{"n_layer": 12, "balance_loss": 0.0112, "balance_bias": false, "beta2": 0.99, "seq_len": 2048}
Below are experts of layer 2 (counted from 0) of a mixture-of-experts language model. Rows are named router (the router's row for the expert), gate (a neuron's input weights, with its number), up (a neuron's input weights, with its number), down (a neuron's output weights, with its number) and show model dimensions 0-95. Each number is 128 + 24 x the weight over its row's rms, rounded and kept within 0 to 255.
After each expert's rows: "mostly gets" lists some tokens that are sent to it at least half of the time; "gets" lists some tokens that make up at least twice as much of what it gets as of all text. This comes from a sample of Wikipedia text that the model never trained on. Tokens count by the router's weight.

# expert 11
router [ 70  93 101 122 112 115 103 177 107 109  96  84 148 115 158 133 136 118 183 153 170 132 137 131 167  98 176 124 113 154 102 102 102 152 136 158 132 166  93 143 115 160  87 126 125 129 115 140 116 125 157  97 111 149 120 165 112 140 123 126  85 140 101 143 153 173  78 152 135 125 118  91 114 205 119 132  86 147 170 116 121  97 123 160 128 105 118 145 132 129  99 118 147 153 134 118]
gate0 [160 155 160 150 139 177 127 146 100 115 134 122 151 144 104 119 162 113 122 121 150  98 136 123 163 135  95 169 142 132 137 120 132 113 122  83  47 142 164 157  85 124 105 189 143 113 124  85 131 124 102  80 119 108 142 140 189 126 139 159 140 126 131 121 134 164 105 120 170 125 120 130 124 138 173 148 123 127 150  80 164 124 142 167 127  98  95 156 130 115 122 121 145 101 151 145]
up0 [101 144  95  93 111 141 134 165 116 161  77 104 143 140 111 156 148 113  83 120 167 137 154  69 125 122 112 145 169 144 148 103  46 123  90 183  85 139 168 129 112 114 181 167 148 124 134 133 154  74  72  94 168 141 172 144 102  96 139 121 153  90 149 138 162 151 119 149 135 128  86 146 134 118 119 124 102 134 132 143 104 107 140 122 131 181 119 162 140 132 119 131 156 135 128 149]
down0 [108 121  88 109 126 103  92 128 132 111  87 109 142 184 107 135 117  65 124 168 136 100 165 153 119 152  94 136 106 154 124 137 128 104 131 101 111 135 143 141 135 115 134 134 135 119 139 140 138  95 100 141 141 133 104 101 113 152 121 122 110 154  84 114 135  73 140 143 143 106 116 170 148 149 143 124 135 119 135 191  76 120 152 139 136 119  98 167 148  96 175 109 124  85 146 143]
gate1 [147  55 123 139 156 126  71 147 132 123 117 130 123  74 143 120  88 132  98 152 121 113 134 146 121 152 156 126  86 112 107 125 153 139 130 141 140 133 139 152 136 134  69 146 148 128 154 139 130 145 104 122 116 103 111 105 116 105 162 158 153 140 122 116 118 109 172 134 142 132 103 159 221 108 146 101 146 121 139 118 111  96 132 181 120 143 114 152 151 123 108 152 112 131 114  99]
up1 [101 131 106 134  71 132 104 134 128 130 151 168 130 124 116 101  84  96 151 126  86 133  84 125 127 117 173 127 172 122 163  87 145  95 107 128 124  58 110 156 161 115 120 113 125 125  68 181  66 147 137 127  89 113 113 128 114 153 115 130 137 147 121 129 106 107  97 131 114  87 143 149 135 128 132  93 120 151 141 125 127 104 139 129 104 124 133 155  89 100 118 157 157 138 139 157]
down1 [160 124 115 112 101  95 139  90 124 116 103 130 128 129  72 146 171 162 145 125 121 146 144 146 138 135 110 102 104 145 147 128 154 141 164 125 136 151 117 102 139 112 157 132 135 171 103 114 145 115 127 104 143 118 110 187 161 128 135 153 176 120 122 134 104 126 175 172 130 129  96 101 158 105 107 113 136 150 139 147 125 177 109 152 157 153  76 139 122 137 117 145 160 127 168 120]
gate2 [146  97 130 141 124 148 136 127 139 134 114 110 176 153 142 128 137 133 135 147 159 143 155 157 125  84 116  69 126 140 142 125 149 136 130 158 131 134 147 105 132  81 156 128 107 128 141 117  53 157 102 138 158 103 144 120 164 167 130 145 136 159 114 170 164 157 102 134  96 160 129 122 115  72 122 153 114 180 161 101 126 130 150 140 152 109 171 158 126 136 137 136 156 107  97 130]
up2 [149  80 136 136 110 127 144 110 158 141 127  88 156 188 173 105 129 131 119 150 163 162 163 164 124  87 106  97 140 131 139 125 144 129 124 173 119 132 154 107 136  92 129 111 108 121 134 138  73 126 127 131 156 104 155 129 166 153 131 127 129 162 117 180 193 133 136 136 128 168 157 111 133  69 144 151 107 197 161 107 124 102 156 118 120 119 167 132 108 145 133 166 162 133 123 125]
down2 [123 140 140 118 132  94 143 162 104 149 139  83 127 143  87 143 161 126 143 122 114 105 165 129 131 138 124 130 148 132 135 120 140  92 142 132 141 125 157 133 126 110 102 118 144  96  90 127  71 125 131 155 137 138 146 147 127 135 118 101 122 102 133 108 150  87 127 127 127 135 139 141 130  88 139 133 128 133 106 117 114 111 135 186 111 176 127 115 140 106 159 130  94 163 121 136]
mostly gets: "|", ".", "4", "0", "==", ")"
gets: ".", ". ", "|", "'", "–", "1"

# expert 0
router [137 101 114 115 116 148 155 148  64 108 138 101 133 119 127 141 155 152 153 175 158 117 133 131 110 107 121 139 127 139  75 128 147 140 169 142 146 157 125 147 109 183 119 117 118 131 138 162 109 102 163 110  99 111 114 154 115  81 127 120 105 135 145 183 164 126 107 143 136  92 133 106 132 142 148 148  98 100 138 167 157  83 132 139 155 128 108 112 125 138 115 125 151 138 164 132]
gate0 [138  83 114 158 146 151 114 100  80 130 148 103  94 104 123  52 158 126 124 170  88 105 155 139 118  85 141 110 115 154 133 112 116  85 138 118 162 125 145 158 145 123 127 157 133  83 123 113 157 171 123  90 121 107 149 117 167 131 103 134 115 137  69 136 167 120 154 177 146 150 110  99 150 159 143 122 106 137 124 167 169 106 104 162 133 106 137 111 117 125 148 133 126 125 114 166]
up0 [151 147 163  78 144 108  89 119 147 112 151 146 113 172 115 141 144 141 149 101 146 139 132 130 101 148 100 141 120 122 102 116 147 163 145 157 106 156  91  93 135 146 114 143 152 151  97 117  79 109 132 148 114 164 113  83 117 134 148 116 119 142 182 146 112 119 123 101 151 108 127 191 126 125 159 176 129  94 112 103 122 118 131 113 138 141 105 119 148 147 140  90 143 126 124  93]
down0 [138 115 102 149 160 126 121 107 155 107 119 171 115 140 101  95 133 160  96 138 116 138 111 129 119 110 147 109 100 132 137 127 137 162 132 147 117 144 111 159 175  88 119 141 165 144 139 144 117 146 124 120 145 108 113 144 152 131 153 134 114 145 136 152 122 178 122 126 126 118  96 118  71 122  97 146 128 138 109 117 101 134 117 115 157 122 154  99 167 124 132 103  90 176 148  87]
gate1 [152 110 139 160 155 143  93 159 133 136  96 120 153  91 153 135 104 158 122 110  77 143 143 131 139 141 147 145 142 124  93 142 110 142  82 131 105 107 134  88 135 141 148  97 169 126 170 131 130 107 105 118 141  91 140 136  65 123  74  97 138 103 117 126 165 139 129 171 141 107 114 107 144 141 107 113 156 131  97 141 145 145 140 118 116 103 118 114 136 134  98 121 143 122 114 116]
up1 [135 146 151 154 106 145 105 160 154 145 123 147 124 116 117 139 140 156 159 109  97 111 147  94 149 116 131 130 127 127  95  77 111 116 111 128 120 109 101 112 152  89 131 153 156 147 157  99  98 128 130 132 127 110 137 150 122 120  62 127 167 137 143 146 126 152 139 145 115 114 139 145 109 149 116  93 132 103 112 119 167 142 129 110 105 124 115 114 124 119 107 116 170 103 144  84]
down1 [134 119 156 145 111 120 133 180 161 108 141 135 122 131 148 138 157 165 158 144 140 116 155 100 160 117 118 142 122 102 132 135 186 107 155 101  98 157 102 122 137 101 127 141 106 149 142 130 114 127 133 154 134 140 145 139 130 128 122 136 170 132 102 147 138 129 132 154 137 121 119 121 141 114 102 125 115 142 111 145  93 126 185 122 135 108  95 132 123 129 119 176 130 107 109 103]
gate2 [110 150  98 100 198 140 146 110 126 135 116 129 124 135 179 113 122  90 134 109 123 142 101 134 138 126 121 128 129 125 123  98 123 122 127 117 112 143 144 122 137 162 123 108 149 110 105 111  91 181 163 134  74 124 135  97 185 151  93 149 135 173 108 122 107 171 111  99 130  94 115 138 117 135  91 135 118 144 171 162 137 125 121 131  85  86 132 139 129  86 141 165 148 136  72 140]
up2 [130 143 147 145 102  93 135 166 106  89 155 112 108  99 161 146 112 117 106 145  91 119 145 125 128 123 100 131 123 102 153 140 106 107 153 130 154 143 134 127 120 112 124 131 103 123 123  85 136 113 105 137 132  95 129 132 115 107 154 188 138  98 125 130 111  86 116 118  90  94 159 158 127 149 131 132 124 154 116  87  91 100 116 137 148 132 150 111 121 145  99 118  98 103 173  89]
down2 [202 123 123 144 174 126 149  92 167 113 125 175 134 137 140 126  98 117 141 163 135 137 108 123 118 129 143  85 126 135  89 126 147 128 114 121 144 139  95 128  91 159 182 145 125 131 148  91 129 119 116 122  84 149 139 129 119 120 119 124 130 163 165 110 154 103 114 136 151 115 114 156 109 127 106 111  67 143 127 141 150 127 112  99 107 119 143 102 130 140 122 120 124 137 126  85]
mostly gets: "was ", "that ", "He ", "which ", "also ", "have "
gets: "and ", "to ", ", ", "was ", "is ", "a "

# expert 9
router [144 164 107 116  99 147 130 112 120 129  96 138 132  91 107 154 116 141 133 123 123 120 120 104 124 131 105 121 180 182  89 113 127 178 126 120 149 157 129 157 116 147 159 201 137  97 177 136 126 108 108 107  93 119 104 113 140 122 162 125 120 148 119 100 137 151  99 127 121 139 124 109 115 147 127 164 124 112 200 125 124 118 120 120 114 158 136 118 144 102 108 147 133 174 105 109]
gate0 [119 129 160 110 124  87 134  91 158 146 110 117 123  99 118 149 110 114 127 107 151 106 129 114 106 110  85 188 122 114 157 139 137 123 185 124 126 115 100 109 122 136 127 120 135 123  91 138 149 173 151 131 137 131  95 134 104 101 134 136  68  99 143  89 137 105 133 120 136 101 182 151 156 134 113 131 105 146 100 140 131  90 109 154 106 131 126  99 127 121 137 123  90 192 165 109]
up0 [128 146 100 186 171  92 169 139 141 159 119  95 135 168 133 166 183 131 161 131 133 124  91 135 172 164 150 104 147 104  99 125 146 150 102 108 122 123 147 150 151 165 154 132 145 187 158 146  99 131 102  89 104 133 127 134 139 108 108 121 183 125 143 128  91 125  98 164 144 105  68  93 130 131 114 175 112 122 149 170 141 140 115 142 107 128 116 151 150 152 141 105 157 100 116 125]
down0 [147 152 131 128 117 120 119 121 171 135 148  92 143 117 115 128  79 131 152 156  97 136 108 170 131 157 126 183 106 145 114 104 100 106 140 111 115 114  98 146 132 137 142 102 113  94 147  86 122 111 155 135 159 129  91 119 111 134 135  78 110 102 127 137 137  74 133 148 116 111 176 142 119 159 139 132 135  96 136 130 153 164 103 164 136 152 113 134 115 113 136 162 131 152 140  58]
gate1 [ 81 152 116 145 135 122 121 133 136  89  97 110 147 151 157 139 103 166 124  96 151 145 147 143 107 128 146 133 100 147 113 105 147 103 101 103 118 114 186 107 134  97 115 144 104 136 148 130 130 138 161 130 116 141 161 151 119  91  71 119  98 172 160 117 129 161 121 132 163 143 147 112 126 134  93 141 142 118 135 117 121 103 103 122 171 117 171  94 133 128 128 100 140 130 129 104]
up1 [ 92 181 122 175 120 117 121 131 137 112 121  66 151 138 128 124 135 148 129  89 131 155 140 103 150 104 148 148  98 141 169 137 136 132 103 115 101  97 166 113 149 125 104 101 133 134 133 130  81 148 139 136 118 121 135 138 126 103 114 136 144 125 121 159 113 152 151 145 126 141 134 152 123 135  84 120 139 118 126 133 113 151 110 105 171 122 147 127 136 149  73 150 142 122 140  78]
down1 [138 136 121 134 161 160 106 147 124 137 113 135  98 107 116 146  87 118 147  91 140 102 146 149 139 128 177  97 105 123 133 147 155 137 148 170 142  98 159 114 126 135  93  88 150 142 125 110 134 146 138 100 130 101 103 130 114  69 130 122 138 116 111 113  69 112  74  85 127 117 153 153 101 153 154 144 111 149 134 148 141 101 114  80 126 136 118 110  99 131 170 145 147 135 132  98]
gate2 [118 128 144 113 115 127 134 186  70 119 114 118 142 143 149 113 141 132 161 106 119  98 108 182 112 161  96 160 138 133 145 136 150 137 101 124 128 132 142 150 122 156 142 116 127 112 143 109 150  72 128 149 156 149 162 168  79 158 120 105 144 109 143 106 129 127 153 152 141 136 119 146 113 119 137 124 148 167 115 105 161  93 136 137 154 111 111 139 165  99 136 125  75 137  99 100]
up2 [124 155 136 136 134 162 136 137  87  89 115 112 126 165 140 136 103  80 109 112 122 138 117 102 140 174 136 122 133 163 131 109 118 114 153  77 117 121 119  88 139 152  61 127 146 139  98 156  88 124 126 134 137 123 138 152 108 138 152 151 126 125 159 142 159  94 121  90 139 129  98 112 132 139 135 156 132 152 131 139 125 101 107 128 145 119 120 111 116 104 116 125 126 152 120 132]
down2 [ 82 127 126 136 126 143 141  82 122 177 152 136 100  95 170 110 125 126 114 178 118 148 135 141 126 154 115 134  90 119 133 115 106 147 117  92 148 111 144 148 143  83 114 128 144 145 140 137 100 154 121 141 121 102 150 142 135 129 117  92 154 107 132 127 149 140 116 134 153 128 131 109 113 114 138 169 117 137 144 139 145 117 156 125 148 125 166 104 111 152 149  87 155 119 125 132]
mostly gets: "(", "In ", "), ", "from ", "March ", "December "
gets: ", ", "(", "in ", "at ", "on ", "from "

# expert 2
router [102 117 165 120 122 144 128 123 147 123  39 107 133  74 103 148  72 181 172 130 166 174 133 130 103  91 116 124 132 117 126 115 126 173 135 144 120 166 144 167 134 134 140  98  86 174 161 139 132 112 113 130 122 132  97 145 119  95 179 113 116 156 110 120 169 123  94 149 136 114 173 100 100 157 137 140 127 114 130 159 160 159 105 104 108 119 138 156 121  98 117 145 138 182  81 104]
gate0 [116 133 136  99 107 108  92 127 133  92 133 149 102 159 170  84 121 125 155 111 124  87 119 110 158  98 116 113  88 157 107 103 157 133 133 162 185 141  92 133 122  60 117  98 124 148 174 116 147 127 116 152 125 150 161 182 131 117  90 125 137 151 121 108 139 152  78  98 170 127 153 145 117 138 114  80  89 105 120 133 132 181 116 122 112 152 139 136  99 139 114  92 117 131 178 127]
up0 [ 84 151 144 102 139 121 144 108 166 152 167 109 144 106 100 140 156 118  89 107 104 181 133 104 115 126 150 126 165 162 137 152 133 111 140 149  98  93 130  86 107 156 135 154 144 119 143 109 162 162  86 120 144 108 159 111 198 118 138 183 104 142 156 130 103 129 105 110 145 154 146  95 125 107 135 119  83 118 174  64 108 141 138 166 111 167  87  83 107 142 137 120 109 132 106 138]
down0 [120 150 132 170 108 122 126 129 121  93 125 152 141 135  95 153 131 181 137 121 122 163 122 109 130  84 125  98  91 125 134 120 167 156 109 131 110 137 113 144 167 104 121 121 123 177 137 138 155 114  99  68 154  97 166 133 141 123 107  92 128 175 102 154 121 121 113 164  70 124 145 149 160 156  73 106 146 135 136  98 131 151 101 152 149 147  77 105 132 141  83  92  89 133 119 158]
gate1 [ 98 109 151  87 128 134 104 120 105 109 114  79 119 135 174 146 102 141 126 117 104 125 119 139 146 146  89 175 123 104  94 141 129 133 112 111 101  89 127 139 107 130 102 126  92 129 140 104 137 106 112 146 158 139  95 123 120 124 104  97 113 145 123 140 156  78 127 121 153 132 116 149  94 153 168 125 140 145 143 156 135  99  93 107 117 133 119 115 142 152 126 125 165  91 148 109]
up1 [134 103  94 136  69  98 117 125 156 112 111 127 131 164 117 193 111 121  87 151 124  90 129  99 147 117 102 117 131 117 111 159 100 118 109 176 121 125 109 122 133  86 112 164 137 143 110 110 111 178 144 124 113 156 186  91 118 112 124  85 113  62  88 129 150 159 148  94 172 148 143 110  86 122 151 107 143 159 138 127  98 116  89 108 115  99 173 194 128 170 147 136 156 116 127 147]
down1 [145 132 133 104 114 131 134 120 139  75 128  97 127 143  88 133 119  97 156  77 131 138 139 163 146 133 113 145 131 123 161 141 105 103  96 139 114 158 139 136 139 124 126  86 115  69 157 122 150  87 135 132 129 130 143 112 152 129  99 140 118 106 120 121 125 131 128 120 166 175 145 148  92 120 132  89 148 127 144 144 145 123 131 131 128  83 156 178 122 146 123 126  95 144 132 103]
gate2 [132 150 133 116 159  93 113 142 113 138 130 116 126 104 132 132 148 118 106 131  92 134 126 187  93 119 147  88 179  95 147 137 108 131  76 100 102 139 146 147 131 154 125 123 176  92 116 113 106 147 153 113 111 123 175 160 122 178 124 114 168 149 108 126 125 137 121 130 100  73 132 144 148  83 113 134 123 119  88 148 103 131  99 113 109 158 135 116 127 107 158 149 106 125 127 135]
up2 [ 87 130 131 126 133 121 118 124 104 124  72 114  88 138 114 180 151 101 148 145  86 131 139  83 131  86 110 125 146 123  98 112 122 175 112 125 131 174 120 141 155 143 147 117 141 131  91 136 130 116 116 125 130 132 163 126  99 105 105 146 121 135 137 114  90 119 152 175  74 128 164 156 138 101 160 127  93 147 146 153 151 128 113 152 144 124 122 124  91 147 206 129 132 167 149  78]
down2 [141 125 129  95 182 111 156 124 110 129  87  95  86 157 162 131 123 110 128 146 142  99 103 113 140 112 145 146 136 101 123 121 117 175 140 109 111 125 156 152  83 171 146 115 127 136 112 113 109 163 110 120 124 116 138 124 136  89 116 129 131 162 145 116 127 117 138 136  94 123 111 159 161 104 164 156 124 126 172 159 138 113 111 133 130 120 165 123 163 112 157 100 138 132 115  97]
mostly gets: "i ", "u ", "z ", "I ", "ia ", "C "
gets: "o ", "a ", "i ", "e ", "an ", "y "

# expert 10
router [140 118 167 153 135 124 124 135 113 131 135  84 132 119 151 151 151 160 130 145 160 149 144 158 131 115 139 158 165 115  88 107 121 130 135 142 133 141 166 155  95 163 134 120 108 158 149 138 151 114 144  65  68 134 116 114 145  89 143 102 117 102  94 174 141 154 146 134 122 127 141 103 111 173 110 173 117 101 111 169 161 124 165 116  98 131 139 111 145 121 102 124 150 143 139 116]
gate0 [108 126 121 129 111 119 104 131 124 140 160 123 102 142 121 127  54 102 161  64 155 165 149 161 127 124 144 134 104 149 141 130 129 128 140 128 134 117  98 101 146 143 110 100 122 133 112 154 149  82 168 136 148 132 106 147 135 145 119 155 149 167 119 139 138 110 126 117 116 139 128 132 103 107 151 118 103 105 130 127 132 147 144 104 135  83 119  94 120 108 178 162 111 114 150 105]
up0 [178 142 106 111 145 158 125 154 100 118 111 119 140 119  71 116 163 153 110 131 151 138 126 134  96 114 104  78 147 122 145 119 110 134  90 121 140 182 129 162 112 112 119 124 164 116 114 169 131 195 117 104 160 116 121  96 124  91  99 109  88 144 141 118 111 153 141 120 121 103 117  79 122  89 112 112 110 142 174  96 116 162 144 153 145 144 131 122 145 129 114 124 106 137 145 159]
down0 [116 151 127  88 124 131  97 119 108 122 111 139 116 148 102 126 113 130 160 136 164 143 133 104 141  94 120 154 116 117 159 135 152 133 124 165 112 158 135 173 174  99 109 104 134 132  95 148 118 187 130 133 122 117 137 144 133 156 112  79 154 143 109 155 104 121 152 132 135 120 183 134 124 142 129 139  81 123 165 110 108 159 143 132 132 175 137 134 104  95 133 128 117 138 202 140]
gate1 [171 136 168 102 108 167  86 130 108 156 116  97 157 133 115 135 132 134 113 122  74 126 133 110 102 113 173 101 138 112 170 116 148 122 105 101 139 168 125 129 124 100 116 120 126 160 125 173 124 136 117 126 141 104 129 136 157 113  99 149 126 157 133  73 120 103 129 134 130 173 140 101 120 114 125 107 152  92 175 127 117 128 138 153 114 130 103 154 131 138 121 158 142 114 116 133]
up1 [108 120 137 112 120 154 130 124 167 141 174  92 175  94 138  78 130 120 127 147 126 154 130 115 103 121 129 134 175 138 149 144 123 118 146 154 118 112 165 158 114 138  68  82 144 136 106 121 161 167 167 171 145 139  77 123 162 147 138 129 122 119 154 101 124 111 140 104 100 128 134 167 118 127  85 114 136  83 162 186 121  84 136 133 137 139 107 159 139 121 116 120 130  98 141 126]
down1 [134 138 162 144 149 126 136 113 143 127 127 165 139 116 102 118 134  95 124 148 168 128 131 167 126 141 126 115 110 166 136  70 100 120 145 115 145  99 131 148 125 142 121 125 128 149 155  92 117 110 158  65 134 126 102 144 139 134 165 108  99 147  95 167 130 114 141 150 108  96 120 111 113 134 141 150 171  85 130  97 139 159 104 129 131  81 156  95 143  89 118 105 132 146 126 131]
gate2 [114 169 138 158 105 123 155 139 144 119 103 162 103 122  91 178  73 110 133 130 119 113 122 143  91 138 109 146 142  96 161 116 134 135 153 107 113  94 107 111 142 122 155 115 145 120 120 159 149 120 157 101 130 122 126 176  79 116 123 139 142 124 101 134 147 133 140 163  96 152 126 135 121 154 157 105 108 112  79 174 103 114 188 159 129 102 131 159 194 165 151 100 120 139 166  74]
up2 [124 104 136 114 114 114  86  91 147 125 162 127 130 165  99 136  98 123 152 128 147 114  85 138 112 129 150 109 149  97 137 102 148 111 161 142 127 130 146 142 137 108 142 176 173  99  75 139  56 105 142 114  96 128 138 172  80  95 120 121 172 111  98 142 174 141 119 121  85 110 163 112 129  94 123 123 104  98 145  94 130 111 157 147  99 127 134 122 149 152 145 100 120 104 127  76]
down2 [125 117  91 158 118 113 124 106  82 126 138 107 148 109 126 115 133  94  96 104 144 106 161 130  88 141 134 110 113 108 128 154 143 168 113  91 132 129 115 137 121 138 127 110 120 120  90 140 129 166  87 133 172 142 126  95 162 151 137 195 124  87 139  96 150 132 115  84 144 179  95 122  97  95 112 119 181 111  70 155 124 134  91 102 124 116 126 150 153 140 131 122 123 136 126 121]
mostly gets: "tion", "ation", "ity", "ment", "sion", "tions"
gets: "s", "e", "a", "es", "i", "o"

# expert 12
router [126 123 100 147 100 111 132 149 104 146 129 134  86 111 112 158 123 148 166 125 162 148 128 155 165 101 148 147 129  94 117  97 133 103 103 131 151 119 134 156 107 152 142 110  74 114 125 166 158 100 161 119 132 126 122 138 135 127 165 129 109 140  73 136 148 153 142 166 110 121 131 125 110 145 119 154 102 118 148 139 142 115 192 135 139 109 160 142  92 132 113 113 147 146 117 122]
gate0 [122 154  92 155 111 127 116 158 137 117 138 112 117 130 154 156 119 138 131 171 143 108 140 128 109  82 130  90 117 128 124 119 165 160 121 145 109 134 191 102 133 118 104 123 198 124 129 196 127 151 113 100 107 113 171 120 169 116 152 133 118 158 119 115 183 125 176 129 142 147 115 156  98 127 168  91 132 126 157 133 136  86 113 141  93 140 138 132 117 132 139  87 128 158 114  86]
up0 [116 138 113 142 142 130 115 118 122 121 106  91 111 115 127 138 128 146 140 144 120 146 141  96 143  95 121  91 145 147 180 120 154 148 145 140 119 111 148 132  98 135 127 109 179 136 151 135 144 144 127 115 139 109 162 124 125 131 155 112 131 113 138 102 148 107 155  84 160 103 137 126 145  71 124 124 114 138 138 138 131 132 107 155 137 151 137  80 140 142 165  91 105 139 132  76]
down0 [110 162  94 163 109 146  80  83 105  91 163 112  90 141 192 113 183  73 144 148 100 118 105 153 122  81  94 109 131 127 144  85 145 176 123  94  93 157 129 144 122  98 133 197 129 152 179 113 122 102 105  83 130 154 141  81 159 165 131 145 126 114 113 143 130 129  93 148 128 136 116 122 135 112 112 115 122 121 128 121  87 110 162  84 138 165 113  90 144 109 132 128 134 129 120 111]
gate1 [137 105 123 110 120 174  99 111 105 126  94 165 127 164 136 149 136 137 114 139  49 178 130 121 141 100 120  95 150 115 187 131 116 130 141 106 122 131 103 115 109 146 115 156 131 147 119  95 171 107 129 113  81 121 135  81  97  94 143  96 102 110 130 161 105 108 112 140 143  94 160 123 137 103 123 141 129 133 141 134 152 131 107 119 118 138 121  74 169  57 166 117 155 121 174  91]
up1 [170 138 107 121 156  90 134 139 166 144 132 127 128 166 135 149 128 103 168 107 135 129 104 120 135 117 133 156 145 151 127 121 135  87 138 138 161 150 162 152 102 122  95 123 145 112 101 137  96 126 134 156 143 123 115 167 103 192 116 129 103 108 164 118 144 132  89 171 108 125 112 103 141 106 142 131 166 130 166 132 127 128 132  92 164 143 131 117 111 102 134  99 142  91 131 112]
down1 [117 131 135 131 139 100 106 143 110 157 146  87 130  91 142  96 171 145 117 122 152 122 117 145 115  86 145 127 142 107 122 111  52 119 146 134 129 151 141 106 120 124 146 104 160 100 139 133 120 174 128 119 117 128 137 156 158 111 134 151 133 127 127 140 151  87 135 132 136 123 145  99 119 153 104 125 129 157 131 105 140 136 126 122 108  96 122 136 132 165 119 133 115 112 140 131]
gate2 [ 70 139 113 104  90 126 100 127 157 138 149 127 144 118 151 111 155 154 113 150 122 143 122 101 120 124 154 114 151 136 102 137 131 108 121 122 139 116 115 142 108 145 115 138 148 112 113 133 107 134 180 103 125 159 102 106 161 145  92 132 109 160 105 117 134 128 153  70  95 113 129  87 145 123 123 140  66 115  83 142 143 105 110 127 103  90 125 153  98 148  95 150 134  83 172 116]
up2 [144  90 102 146 147 109  99 115 129 108 126 132 113 143 148 130 107  70 126  75 129 101 163 131 158 114 143 152 157 110 109  97 111 143 114 147 123 133 133  58 114 114 147 214 131 145 147 114 137 143 131 162 145 103  79 113 116 186 114 129  70 126 123 122 133 112 142 108 152 152 118  87 125 130 160 122 137 116 136 119 100 156 156 137 178 105 135 167 179 123 123  92 125 126 143 148]
down2 [164  99 100 110 115  86  82 147 183 130 148 138 133 140 163 130 119  98 115 111 151 152 114 171  99 120 149 157 133 106 106 137 154 130 147 105 107 129 128 102 106 100 126 142 100 102 185 123 126 135 114 122 110 148 148  87 138 159  93 154  93 115 135 120 148 100 145 109 165 145 150 126 114 144 158  85 126 144 123  90 125 143 143  87 100 127 109 119  90 130 129  96 139 121 119 100]
mostly gets: "with ", "had ", "have ", "has ", "ed ", "ting "
gets: "ed ", "ing ", "for ", "with ", "es ", "ated "

# expert 4
router [110 139 157 151  84 153 123 106 133  96 116 128  77 146 138 161 109 164 127 111 131 151 166 122 177 133 129 153 129 120 117 112 141  95 145 153 127 134 107 149  86 130 119 140 136 138 126 143 156  90 159 136 127 121 105 154 128  69 155  72 138 138  88 134 156 124 134 129 126 129 134 136  87 184 130 129 110 116 168 148 159 152 182 132 125 121 145 112 135 104  69 125 146 141 141 131]
gate0 [137 168 183 115 129 159 125  95 146 110 171 138 127 101 144 126  91 163 129 192 110 163 141 147 127 145  78 134 110 108 163 110 116 177  75 150  82 105 150 129 141 140  83 130 112 119  84 142  89 109 129 109 113 124 134 130 122  82 111 160 127 101 137 129 102 116 104 120 156 132 116 154 122 109 115 128  99 115 103 115 168  89 103  74 118 145 137 118 138 100 120 140 101 135 134 124]
up0 [151 162 109  95 131 149 138 101 149 158 148 101 115 109 153  99  90 187 121 159 108 153 141 127 114 138  89 140 157 134 130  73 112 147 149 143 107  88 156 137 132 128 112  90 124 148 104 181 131 152 125  98 131 137 151 156 145 103 144 161 125 101 128  89 111 125 103 131 146 127 114 182 101  88  99 152  97  92 128 128 174  99 108  59 142 130 120 155 140  91 122 110 106 120 137 108]
down0 [133 151 127 121 107 150 130 149 139 153 130 102 165  48  97 101 120  76 147 122 119 149 100 144 169 124 134 120 122 140 176 159 121 151 113 137 102 106 109 152 157 143 128 104  83 118 110 136 129 150  95 145 149 151 139 134 111 120 162 121 112 112 130 135 104 121 121 161 147 142 149 139 120 138 133 143 142  97 137 131 150 131 128 104 101 119  80 125 125 106 114 167 105 131 139 140]
gate1 [ 88 169 122 119 151 160 197 131 171 131 135 120 127 142 110 172 109  92 124 162 140 169 110 133  72 115  88 135  99 100 145 144 104 146 120 182 115 110 162 140 122 136  95 132 167 194 157 153 100 133 101 145 119 163 188 133 148 125 143 145 124 143 147 130 123 123 119 119 110 125 163 126 106  93  87 115 133 150 127 144 116 155 148 122 162 112 100 121 107 121 111 157 103 131  90  91]
up1 [121 149 144 117 154 150 135 128 107 120 172 130 147 139 161 162 119  99 118 137 129 134 145 117  53 100 121 156 116  82 104 126 117 142 111 158 100 139 155 108 139 108 108 167 110 115 112  90 139 131 120 111 144 148 184 112 130 129 164 134 113 123 151 116  92 141  98 133 108 111 138 125 119  91  92  96 121 132 111 120 157 158 124 121 151  93 142 117 105 127 151 147 139 103 121 108]
down1 [ 96 138 161  94 163 131  95 121 113 134 154 144 131 102  84 136  98  86 139 131 113 126 120 148 115 144 129 184 105 109 112 118 127 114 151 115  97 103 132  58 174 113 142 145 132 164 117 153 178 130 157 145 131 148 153  86 144 164 123 130 111 154 118 159  96  87 142 137 107 113 125 132 122  88  92  79 141 136  98 115 139 138 135 165 151 157 124 180 157 112 115 101 134 123 120  79]
gate2 [142 166 152 140 175 143 153 133 142  86 130 147 117  98 135 165 156 127 111 179  80 124 151 133 147 145 155 131 124  92 123 151 115  85 131 142 114 118 164 122 143 161 167 124 129 187  87 144  86 130  95 140 102 162 125 147 135 165 164  98 126 129 117 110 132 123 119 114 143 140 109 114  62 132 176 126 115 147 147 143 146  91 131 126 192 156 107 143 101 124 144 154 119 115 129 140]
up2 [ 96 117 140 110  80 128 108 123 121 131 136 130 133 187 115 111  96 136 148 114 128 160 143 129 130  95 114  84 157 139 139  94 129 120 124 128 166 132  92 106 123  90 133 119 110 103 164 141 193 166 139 126 142  87 113 139 151 128 126  93 148 158 102 149 157 138 119 106  76 111 127 105 175  85 124 128 113 128 155 112 105 154 134 110 110 113 149 118  95 112 106  72 136 138 123 130]
down2 [160 167 141 130 109 127 168 146 151 124 105 128  99 105  86 132 115 126 138 134 132 107 170 158  97  88  97 108 119 162 120 139 151 152  78 132 123  73 105 121  83 126 143 161 119 140 136 121 156 126  99 153 129 142 130 137 112 136 130 131 124 138  89 127 128 155  98 100 112 110 138 140 118 140 144 127 144 161 115 121 137 128 131 169 109 113 146  85  71 126 112 102 114 134 141 141]
mostly gets: "| ", ": ", "\n\n", "201", "199", "202"
gets: "| ", "- ", "\n\n", ": ", "201", "200"